config = dict(
    d_expert=432,
    activation='swiglu',
    routed_scale=4.85,
    init_std_down=0.0,
)
Below are experts of layer 6 (counted from 0) of a mixture-of-experts language model. Rows are named router (the router's row for the expert) and show model dimensions 96-191. Each number is 128 + 24 x the weight over its row's rms, rounded and kept within 0 to 255.
After each expert's rows: a language model's description of what the expert responds to. This comes from a sample of Wikipedia text that the model never trained on.

# expert 2
router [129 132 164  97 144 184 138 103 146 131 101 137 136 118 111 131 133 140 143 130 132 127 181 136 146 103 144 110 141  95 124  65  87 140 119 155 141 153 147 116 143 186  93 134 124 154  79  85 123 109 172 118 115 113 138  84 114 143 120 149 121 104 112 157 150 122  74  95 109  99 168 156 116 112 111 133 146 160 104 142 121 133 151 138 147 124 112 166 122  97 128 124 113 134 124  91]
Description: Common nouns and noun-final pieces after the, a or his, usually followed by of or to, such as way, role, char-it-able, place.

# expert 3
router [ 82 109 133 125 172 102 110 155 106  82 127 180 117 111  95 131 127 163 147 135 112 153 168  93  82 140 163 124  62 153 137 176 139 129  97 111 169 136 128 140 146 104 104 105  95 149 131 100 107 142 136 151 165 144 158 104  91 164 167 151  89 131 112 117 137 159 127 132 112 147 129 107  68 121 128 113 145  92 125 127 110 120 109  82  80 135 136 108 125 147 143 161 112 137 147 106]
Description: Articles a, an, the and adjectives like new, large, small after prepositions, plus middle pieces of words like sc-i-fi, vac-u-um.

# expert 7
router [108 128 149 121 116 124 126 137 168 151 137 182 138 146 111 139 114 139 111 181 127 136 106 137 113 110 156  81 126  98 146 172 126 160 156 132 125 160 139 115 121 131 129 108 100 108 131 104 116 126 124 128 105 123 130 128 109  78  84 108 155 169 112 103 141 124  86 139 110 143 126 119 136 116 119  80 107 137 138 165  89 115 130  95 139 145  90  90 110 125 123 141 152 174 142 127]
Description: The prepositions of and for, and quantifiers like many, any, few, often after as, is, one, as in one of the best.

# expert 12
router [145 156  78 114 134 151 127 122 161 169 139 156  97  51 118  85 131 104 123 150 127  92  94 115 151 139  77 107 151  87 122 121 135 115 143 112 106  97  94 131 165 160 108 141 156 115 100 126 120 125 119 114 148 115 137 163 119 134 148 180 190 115 143 109 142 158 151 128 100 145 119  74 136 176 167  96 131 158 163  65 112 159 173 150  95 109 116  87 140 134  83 137 128 143 143 151]
Description: Biographical verbs like died, born, appointed, retired, killed, plus inner pieces of place and personal names such as Cambridges-h-ire.

# expert 1
router [167 109 141 123 133 152 123 101 144 134 130 122 149 109 138 137 168 113 127  91 113 128 105 147  91 151 133 169 107 129 150  54 161 108 169  85  87 124  86 175  72 129 184 159 106  94 169  74 149 145 123 140 143 155 138 161 143 143 108 141 142 126 132 140 101 135 155  98 151 137 121 138 146 116 114 121 150 118  90 141 175 132 107  93 175 125 118 110 127 161 159  92 109 134 103 137]
Description: Field labels and values in infobox-style lists such as population, time zone, calendars and taxonomy, like Total, Time, Phylum.

# expert 13
router [154 154 151 140 145 145 130 103  97 126 163 148 144 149 128 149 104  88 135  93 126 114 109 119  94 156 144 130 151 144 140 132 100 167  83 157 100 142 163 140 111 115 168 127 123 174 150 127 128 132 170 112 137  94 139  90 151 131 122 107 115  85 128 125 108 107 117 146 126 129 140 123 145 131 123 133 125 149  81 131 128 120 124  66 106 126 112 156 141 147 155 156 137 123  94 125]
Description: Table pipes, semicolons and section-heading markers in sports results, such as tennis seeds, motor racing and football seasons, plus won, scored.

# expert 10
router [ 92 134 127 123 107  65 112 114 139 105 114 125 149 103 106 116 175 109 144 115 135 126  93 151 131 106 123 128 126 121  93 128 127 107 101 140  95 131 134 111 143 133 105 110 138 115 121 131 167  99  82 140  98 143 136  59 141  86 120 127  94 120 132 117 110  96 135 129 118 102 101 131 126 102 114 134 130 133 167 134 150 157 152 134 168 159 144 131 115 153 172 196 122 141  97 152]
Description: Structural tokens in infoboxes and tables, such as Preceded, Personal information, Full name, list dashes, pipes, line breaks, and plain and.

# expert 0
router [ 99 123 105 108  82 109 102 102  74 120 146 116 112 171 163 133 133 115 123  76 115 161  86 141 161 126 139 156 176 134 129 124 142  99 155 121 135 116 138 114 145 120  98 151 143 148 111 169 106 125 128 120 159 131 130 143 115 143 159 106 152 102 104 130 105  98  97 155 118 123 125 129 118 136 133 116 127 112 112 126 112 155 133 118 141 122 106 126 131  84 161 117 119 123 110 165]
Description: Pipes, spaces and digits inside sports and election result tables, plus middle pieces of foreign place names such as Ta-ich-ung, Ts-ush-ima.

# expert 8
router [145 129 135 110 132 132 137 144 125 124 121 107 148 139 125 111  95 100 115 108 130 141 149 117 135 112 104 143 146 166 159 135 108 162 133  55 124 128  99 101  98 114 148 124 132 113 158 146  92 112 139 103 156 127 125 174 121 105 139 144 185  90 112 162 144 173 147 125 183  82 135 119 109  87 119 141 161 154 143 125 130 118  99 141 156  77 144 139 143 119  74  90 150 123 123 150]
Description: Nouns and word pieces for buildings, materials and physical objects, such as church, stone, glass, b-ays, often in architecture descriptions near coordinates.

# expert 11
router [150 140  98 159 151 184 102 153 119 150  93 142 139 129 161 122 133 127 155 131 102 168 121  98 106 159 116 102  79 133 118 104 130  77 141 127 127 111  98 173 144 109 124 112 167 128 127 140  98 115 146 144 142 160 109 124 111 150 154 137 140 142 188  91 167 174 141 147 134 133 155 145 173 142 127 110 117 124 122 136 120 123 108 130  75 146 122 130 101 115 129 102 157 111 145 118]
Description: The words and, he, she, who, that and role nouns like officer or player, plus letters inside Cyrillic and other non-Latin words.

# expert 14
router [ 95 159 129 115 113 105 115 141  89 102 154 103 121 143 118 101 145 170 133 154 104 158 175 166 175 102 105 145 118 152 125 152 139 157  98 153 157 160 114 117 117 109 132 128 124 125 113 134 109 148  92 128 141 110 129  78 102 100 107  79 147 140 108 139  82  82 162 145 133 156 124 131 119 105 154 149 110 101 129 151  90 137 133 102 150 156 150 157 122 102 134 161  77  97 183 114]
Description: Early pieces of words split after a prefix, hyphen or opening quote, like vice-ad-miral, sub-ed-itor, Th-istlewood, plus table pipes.

# expert 5
router [ 83 141  98 139 138 109 127 127 168  86  87  94 123 140 139 162 173 158 130 187 147 102 125  69 148 145 114 113 109 125  79 138 141 120 174 141 120  97 167 114 148 115 157 124 150  95 109 140 109 125 123 123 101  86  99 130 136  89 135 143  77 140 145 117 162 157 166 123 121  98 115 118 165 142 141 134  91 144 125 149 117 121  76 156  92 162 136 144 132 159 132 110 128 159 161 155]
Description: Clause-linking time words such as after, before, until, when, where, since, which, and age in phrases like died at age 85.

# expert 9
router [194 133 131 158 106  70 147 134 151 123 102 118 140 106 124 147  99 163 121 135 126 109 144 151 101 131 110 130 120  95 118 158 140 145 138 122 100 104 126 123 133 115  80 149 116 149 117 131 141 153 153 112 127 123 133 196 139 119 136 134 112 134 141 115 139 158 151  93 129  92 116 155 119 107 118 157 127 152 106 120 138 137 154 145 128 125 132 128 144  96 112 127 166 148 108  92]
Description: Capital initials and middle or final pieces of personal surnames in lists and credits, such as Ferg-us-on, Mc-Cl-ure, Walker.

# expert 4
router [156 122 161 111 155 131 131 120 145 126 175 167 117 147 145 118 120 132 118 111 103 107  79 126 139 143 101 176 110 136 166 140 165 118 146  98  85 146  98 102 115  77 139 122  97 113 138 128 156 129  97 108 121 143 126 158 180 140  88 148 176 138 146 177  96 110 134 138 163 133 138 108 130 153 111  90 100 100 140 113 135  85 135 133 144 109  98  75 106 106 115  84 168 109 121 143]
Description: Prepositions of place and motion like in, from, into, at, plus colons after County or Location and coordinate separators in geographic infoboxes.

# expert 15
router [112 143  95 138 109 134 170 174 114 151 136  93 151 105 153 107 159 142 117 134 142 150 147 112 109 107 129 101 156 137 122 118 123  98  96 163  98 145 157 153 128 169  78 118 142 134 117 133 113 143 137 146 109 127 136 168 138 174 167 120 128 121 137 125 120  95 144 125 100 148 121 115 127 122 104 143 139 125 130 135 140 109 166 164  90 166 117 111 116  95 143 115 156 129 101 104]
Description: Later words of proper names of places and institutions, like York, Angeles, University, Museum, and colons after cities in book citations.

# expert 6
router [117 153 108 147 139 174 175 108 149 150 128  87 112 146 127 159 109 124 124 126 130 150 142 101 108 161 174 105 127 138 132  72 134 137 128 144 153 117  93 138 127 110 162 120 140 144 135 170 162 132 126 138 121  94 160 106 157 179  74  98 153 146 128 156 150 151 100  95 121 135 141 149 124 157 153 143 117 130 121 137  85 105  91 177  94 111 130  80 114 115 111 108  87  81 136 100]
Description: Commas ending clauses or list items, especially in military history and after years or dates, plus quote-comma combinations and parentheses.